Weights of a small mixture-of-experts language model, trained from scratch on English Wikipedia.
Training: a variant of SOAP for the experts, 283M tokens, 8646 steps.
Below are experts of layer 4 (counted from 0) of a mixture-of-experts language model. Rows are named router (the router's row for the expert), gate (a neuron's input weights, with its number), up (a neuron's input weights, with its number) and show model dimensions 240-287. Each number is 500 + 40 x the weight over its row's rms, rounded and kept within 0 to 999. Numbers have three digits each.
Before each expert's rows: a language model's description of what the expert responds to. This comes from a sample of Wikipedia text that the model never trained on.

# expert 43
Years in full dates. Year numbers and the punctuation after them in full dates, such as January 22, 2009, and similar number pieces.
router:508505487547486505452427550468471505468497484509558437522578506523503490479448536546478485431447526437570448523468573477472571468442533476567493
gate0:476510500494510511430551512521511481460504574436495504475474473548569474501539456475427457485577496507502482543559532484464525540512488486452527
up0:476462485587428499540504474590460494531494484510493565449502481498470504530531530552534493530507472497477579493504500526451403540475462496434458
gate1:488537496533507472490553571573530491508447436510499524490499458550510484508411512487422463529467505411430509523488534568520537493450550452543503
up1:500534513533563573484448460475485518490423462489498446474479488478558549505522524515486481459567542463531450531519455494512491452544458541512557
gate2:485575526484508555542408456456481562535526551520531531521465534494535518536536494493564499569483440479509451434476514442528547515511476501502415
up2:538460473504495434485505517496478532507522588418477520548527523422546433455491463510550489510486450510475478479505489541481477549533422416433514
gate3:421484516514528478520457507518400494497511482478533515488503520534482415563498492525437522545525511551498561419450505468507497438514466483469477
up3:488477481468475528542529485550467472485532520517485452453532488455528394430541445528453551474514531543556538466537480486454526516499542425524445
gate4:559518551473507461531488514466511478470469555512519532510525556501439587513468444473527457479390486520554489518533512529494481516551550456435490
up4:531509514538538542513518506491508528569549451494431534463441491470531435481545448471559519475485590536473441436493523532536487513469481488591471
gate5:452568467503513494531529531471512478467479495563507436535480382494496407478541575432436499490525446570493559534503508473503520439478459491603548
up5:471454561421478576445503515510493520581462595543478451413511529519522440441503455526531508487593504517452540559513433468565527448561501501408469
gate6:482523434469578409627502605528511526555553471486466493470498491450542524508493500566494524478488548545457479499547532539532629473567472499505516
up6:479490505487481510508469452457481534495489427453511519464468529489527449505573484578567512466515576497494503537446507527455558500500432536507461

# expert 1
Section headings, infobox labels. Line breaks and heading words in article structure, such as == markers, Location, History, See also, Career and Website field labels.
router:396498469477433483461515493614573480504434481573560411552514501531526533484533538518537520499525536548444479509531524476444463437455507403580541
gate0:479489496521529512435507455492512497434441506429449492411462485511499555540541473518444429483497513488546514528603431420462446475497493469499509
up0:483504531528525513489555467486457454503463519510474512557497489544469495475499448539468488496508452479447458472496581594517424553549479513520493
gate1:462523563504531574528504457531539430573421540584510447444550490457467435512499497466479484561485531434510488510484511479521462492459471462506548
up1:453509472522567452535498448508499407427506471456474554527479509487530548429511550507488526452419471492493555530489434532585526498492546502529503
gate2:535512402548453498522580489506492453538562509522557497511425533533493490529509563512545486441501424483528474506503496518510434497565489480482546
up2:471486504470553540508498561471465575528454444418473562533489528474541499480480547502518402491512558521505499517500522538476503553434493443484458
gate3:515465431553510461502511497440472553492489531482442463473447426530505562526535498515458489450486589559514495515510567513489484356437488458558499
up3:505488498537541467525536463510560438583549555550487489503535524395560443502520527497403475484505510502533518496468512534579490515493466499515477
gate4:516453519519488426540532519549429533561573554499454561557422517508503508491511468516548507469437539484466502475498544539494508528509435457442539
up4:485493545508503519527614433582472556522507460426533446517522503526450462557440430501540504527514509567477522444493555511561455480506477487510456
gate5:469537530508532511535504458518512458504537436465509528428489445520541409460558480495426560420535606535513555428474473506480554507484532458529535
up5:491503533470421508477516447537555548555436551494560425531556545478511452444445546559506529521545470496467531477542502509515528522515506542515456
gate6:480495439503524465476517523512545478449561506543475469537490555478538518501504482572419522472511539478516453535532502525482498482544554498477568
up6:550504419481519467467470603550486550538552508518550527517437528478504393366508530478459485505488497479465484526483493481490493458513470501509450

# expert 18
Opening parentheses, numbers. Opening parentheses and number tokens in tracklists, durations and tables, such as (4, (1, ( before credits, numeric table cells.
router:514485514582541397470531527441501543464439478489474539511523557505488512439605582506466516447519474546520467519501482460503537553435489477546555
gate0:486512555506524506519460446539494554398541566519527493529489460540568585536541398454424423480570455443498460498571447403492459529516452563544483
up0:496468517504556496530502561475483524495424513483499439478528435539465566482591569559508426511470451532502441547503469538495476518529473523531500
gate1:509484506592513485548525466500488351560533469439581507479519487537419452547470440462490457530492422538466487525509591471502524505478473498455457
up1:428584594521534613519431444461432474458554537453494506518474470384502561512539518501486526454543475488538464418538520520487509445489516550511507
gate2:432548482433515519563492455508455514491509539454571437498409529484489481507558525570539505541532475464518481440523495496549460524493534524514455
up2:465454481547499477523494486479566525539420515448509500574529487483530551513514471501569515500479477450505508463567546489494493524437469563454501
gate3:484532539559416484487415509428489553546525523415519443544526533495458456498521487542397454459532503558483537488450550511514497467494452493446534
up3:478485407474513568495536452546498510456542503465518547444494427517463485583503464501566496450548518482527558426518461522561501429491539506533441
gate4:522548487527503518538519533535475551501508527457474495552487465544434562481467520536531420476508488485563514463510526533456508447520469466429491
up4:441464489504463529529528570527530476526537423516517487480509534494443496487432418508530516548511439453551449464452465516483478488480544500462560
gate5:545477494520538522521507502426503463479518528510512440541429487522499441459564511457495530445485422399603477509502524575467547522577456459534526
up5:455513433475462550439490438495509502539495595522535521498500603489512466401474467477565486490602516526523481436583497537482512537486557536436504
gate6:583483492597539517490486550446556513517570542480481525513493575489553556499532530471521510488489567538467463541478504450496561386551509493500498
up6:528436439468529529469534563516482589572541477459527516479461523489477411508603516531485438478455567431499477534477544422432470485427464512482557

# expert 7
Words inside proper-name compounds. Later words and hyphens inside multiword titles and names, such as Secretary-General, Parliamentary Labour Party and Prime Minister, plus table header terms like Density.
router:463515462483498461564473483513441543516570575501479569556523534480506479570548497525495496495452510433520459539540513521448519541476515491505535
gate0:504463569492494549514502484517486616489489470467519552477589504543507586527569506525483431516508511402509447525508578486479510483563471492513477
up0:455478494471480508440534522532524419449482445514480418526466508533496520495536531494530494511474470481539539527458557558492500496521460468488501
gate1:521509493494526536524526491510491539488544443516511527467466452539454496510484550455525475531513439447446421424452593492512525448542463505592566
up1:490512491508485598541507513407468478495473502515399515527477519483567531476483555506452496489479542436513510491487493479464495530443496539489478
gate2:557508482490465505493490501415505498524527487424535553519456540459516486470505451603552506501562548508509563523530520443546540491529438513560518
up2:497521481485582503534457512532463506556514488529509466580440519466488466518592474559466452459505546482551540492506465496511465499559443504541488
gate3:496528493490436562584496490492495624548504435470521485521467533498478540544513509534542439527446505529493503470545554535493412385543557481447442
up3:530457504520487486512506488560498467491524558576467525495480495405562444512470507534430455518511620494533489507491489523553484469478469490516513
gate4:510539564492521501500536484478492499493552543553529533554524478539440494514483521502554439590576494477539468407510529473482498506547470498405512
up4:473471476495525463517518499579496448494539512486521463463515531427568509455471464509535505507539497502500477405486477589485506490497547470480506
gate5:481501482569539466488455498521504422502519524552499476496456463515482438515488524518453524556510498469439502485448525500477488475562429464532515
up5:539537507487418545559474495455504527494401546482495444475522502442603477484461552412550529459504501478512458485579472508382479557442449562463503
gate6:422518432515475462523502571591457458472537503487491462572468459534561520525510552567446475499507566435443467516487511541474554444580474512479551
up6:523522525535536463478494538531524495527528525506542437465472548479502416495556502569513485468468504468532481507473529544499497489484471506508454

# expert 5
Mid-word name fragments. Inner and final pieces of proper names and rare words, often in tables and lists, such as Zavy-al-ova, Bee-tle-juice, Gujarat-i.
router:502530424479576410570485440496494489485520529496502580559511526471476465509542534552464512530487500564525426529579483486521496599479540453559515
gate0:438489450426518505465481544496551470458509517485539481485448501583493563541558516568427468530479509484510503493500448499404457504536497487522597
up0:502506506486507539473514510508442452458524459503509505527524496499532549510503547494449448557491391558465446518493511521528426533472542550524407
gate1:467541476521536511595529502463537410456517503531524524476507474476450456572456547468441450547442471478480437439558504484508533506509484529489512
up1:479548540464504550554437500440435465425546540450432500455479473531535572483515481537504494441527487523498461505508446543501523450480498505586517
gate2:571513498500534490540445558475500542590498491478541469468410493463477511562570519571488500459517537488530479507522516475533533549520538521543537
up2:536512551565413571552484517547459471508504559498529554560523474495500463457487464489489469542515535480543471506458486573485489532537450529455531
gate3:543552477480449486534496434591456522497430547467514533525444536509472408584524512515554485509485534566466447530514548523520526422513528559514534
up3:518494489456438512532545514562505503472503504513455459467556485453495510466487433463515532501517546505603475472548487483549507517452474503491466
gate4:426489523503522499551517513451464462483523578497526571477414512518478494511468526530486462527535497553481495535495526506471512526492406481540522
up4:437518475484471526507577413500515439506537451457423524486528573460514477491401502516518475453492480486554502511468487547568478502460448537515467
gate5:527533476547619491539486471500520523552391495484489488516415511481473477488495485557470552569494504520549557495535479518496577404477511501543541
up5:584442505433397578480477485546494523470415557475508480495504489554497498496465528516499526493504442521553545442482519426484514548465493553517483
gate6:482477480502558511537481510612544528551467439495476466520501543442489516472591499453446536425508498565498424631541527527516463500477445454493508
up6:535475522542506515519540494541500525573524504445481462505476575486432497489480511458593503465464466500524562547425515459478484506451513516500485

# expert 39
Sentence-initial words. First word of a sentence or table cell, like He, It, There, However, According, See, including capitalized nouns starting a new sentence.
router:434507465482429461441580509526571551454400466516537451488549522521428549498490546529519498506532556488556504575496512542488578432488471453507533
gate0:469539496480500512495495470517511534443494527542478449465544528529514518490573496467419478469514521541485480477500562433418489517503408471419537
up0:471536459570502511500488503463523424525461512580491575488432414499451496499565496467463501524523485457544472494484481538449458525552497508573516
gate1:453521530532476520537492487537576479491497546552539401471424550562501489530498464449431547507465488451452536590477545468501518537523542518489490
up1:468532528499512526566402400522468482502558472548494505481458489434521481503517507508471468461504495482511521485448476465493448420490529510514511
gate2:497488494507493499464460511464538545539525563479539396441469575508512441480483527502507463486596489446508576581546518476469454493524486512487484
up2:493486466557495522551487483490488490498444561452468523468486487431494453500512493489476437472513480477461527554544557493480532525502477475454466
gate3:527459544512449518452514556408511574487511532477462496527470491536518495523460445438545532574522499522536539412452520568493536500510487445490499
up3:459500490524471514502516519530485490555508576531482521400549498456374547514577515484488481372474493463571469462449485532481401428569517483502463
gate4:555524521541494545555490467563508531489520505461451441525476438453500541564536552495529471512529507530494475491511498510491487535555483524455483
up4:481472520475502467537531453487511490490482521531590493491529568465456447540480488501490550496515478481455472398476458519500514577475481527548440
gate5:471576469421413579514497459454461520510552454581532490440534469478519469509516452512430500439564485414533475513462518492490569493504525528487553
up5:533477512464441526485450537527474534502472499465503455440543497483587501443488553518525438558516433515471544516517374480476508538524469585493522
gate6:458491492581534469517502545514472508449500494495557490437478503497542544453553541493474536476479601552539477525451529489536508482508490532531463
up6:548493517520475472497532472573518528525542485538529453523468542474466490543530459601587463424465535521508489511534542438460530490540537518409501

# expert 11
Personal names. Given names and surname pieces of people in lists, casts and results tables, such as Michael, Richard, Abraham-sen, Husey-nov.
router:444452502470511547554513527476508549475530538544562463551513517469484428463446559512492525505514610410498475509531449516439441558457485512516517
gate0:474475528536558458484606561490523536494476503480533446485514446515514496477493469527491441510475515434501464504493512410431535514498471499488519
up0:514520498483537514432514479457519459482438505505501483515531541506482557482542492508469455473424431488552402451493537530464418489510444445537490
gate1:444477518538600539582505566517563492526453546571458533458469506511485511443442469441461504603468567459446577522515491513431478506494542468510513
up1:479564481463482516490378422564520425480509466559491499484497452426554572488559470492433528506522531466463542499420498503444499485482522475506511
gate2:500468426510559539573464468478516474501554604491522540534506513462478462509468563481496534508543444530479481499457517507574529508558485480524504
up2:489492468503488478515421452555523511565565468581477494542487485513522479452479537489438443403542476536538465508501495532463472548500469514412518
gate3:510524504534493496563435512523544500492472522450468561505528477488474507524555512522486487469526533551420551468442532505554448520457552528460536
up3:479500554532550455500536520503454534581507508507500496530577468481516456476469463483495490534417556532557496433529433506544508481440549503500475
gate4:483557498457546535520534525494445538502459622513564533567523570534537494570517471525502427531515511521479493461478534515465419548506484391485494
up4:420486544539455453590507474537494492535472483465511528542490539434469536550474443489531504488506477488467495450493502624487496501428444537573453
gate5:492500546518498538486525534545460540533557496556516427489489497521546489449490430503430522511453491467453511573495554411520416512578510517512535
up5:533428530490490479469476490472499512578446447532547418470471514503488431417435558512493494492592494499503567437518443474451481537521510592483515
gate6:545471498519487640473499497458482498500491562480464508432553552491561451481471492417499480521478617546517498542504563508514534492579550508513511
up6:478532423546491493495506581471507512539539484440495536550435552489519483567512588482541468461506535557491496511499523548425459461463469576531497

# expert 15
Noun endings and plurals. Plural s and noun-forming suffixes ending abstract or common nouns, such as ages, diets, -ity, -ation, -ology, plus words like century, health.
router:489482463449429515544543492519447542463514506559531492517538424489476490514425462511480511429445543423502519479506510545460531531453492529494493
gate0:528535416472567511486538485523479494451452537530511577482512534588515514486515480482468515472527484464469487552527509493547489493494446516496571
up0:548461545499528514431465549483477418520530465531473511510441474477492508488539570468541522528556459485504464424434492520436423458499555426532580
gate1:426584487509525566507502448491536461511542478555439533587460492478522514547431491479498518520473548440434547521526553555466448497453488495436551
up1:531464514526489526440476545484491511473477566462465563453534412479539498442463505469429461448556532515505538563523489533470449525479450517431505
gate2:535471417511512504512494451478524584536503487511556554466479457537536519525459495547425463459535441513495535468501471463497478531543504458505466
up2:512563471534482509516427495536484586479576559418501545543511505418506469483487512587557463429560499501394572512530426482475504585561504510528505
gate3:474504499540500483506488539547460557543489504455551573484466488536509478536520470529453528494522484549483489509486521472533494497437499513464482
up3:564468509538507451552518512551476501534442508521472499532588483511473521523592477461440502484511558532533555515479431546504464520484528520565448
gate4:551557540406476449539496518471497457475502500522467537501474465473514561506467524531524552527573427484470533491526499447575524507522470526500526
up4:496486550538426469576496502587593494539480438497467489504545502529498515516497435485441525486487490504472483464500491469585402466567490536461462
gate5:511457485506541562444536455520465496511614489559485464486491385533436488445430449552520504467460511485501494473504529468482523479499492500530566
up5:478500541436513535420518490506529528563449555492531421476536556468558510475427529463461438462512542525514535490486464608443502549508495582467481
gate6:468511526559437578521506555522504500527548562533518480537519557481594565542492434450494541378566514490512467479461547451541461515571516520449514
up6:567485503483438437546507469539442478499546435494491518461523514508458445516511514489529469545454456529521460484454550484524502515493475444527500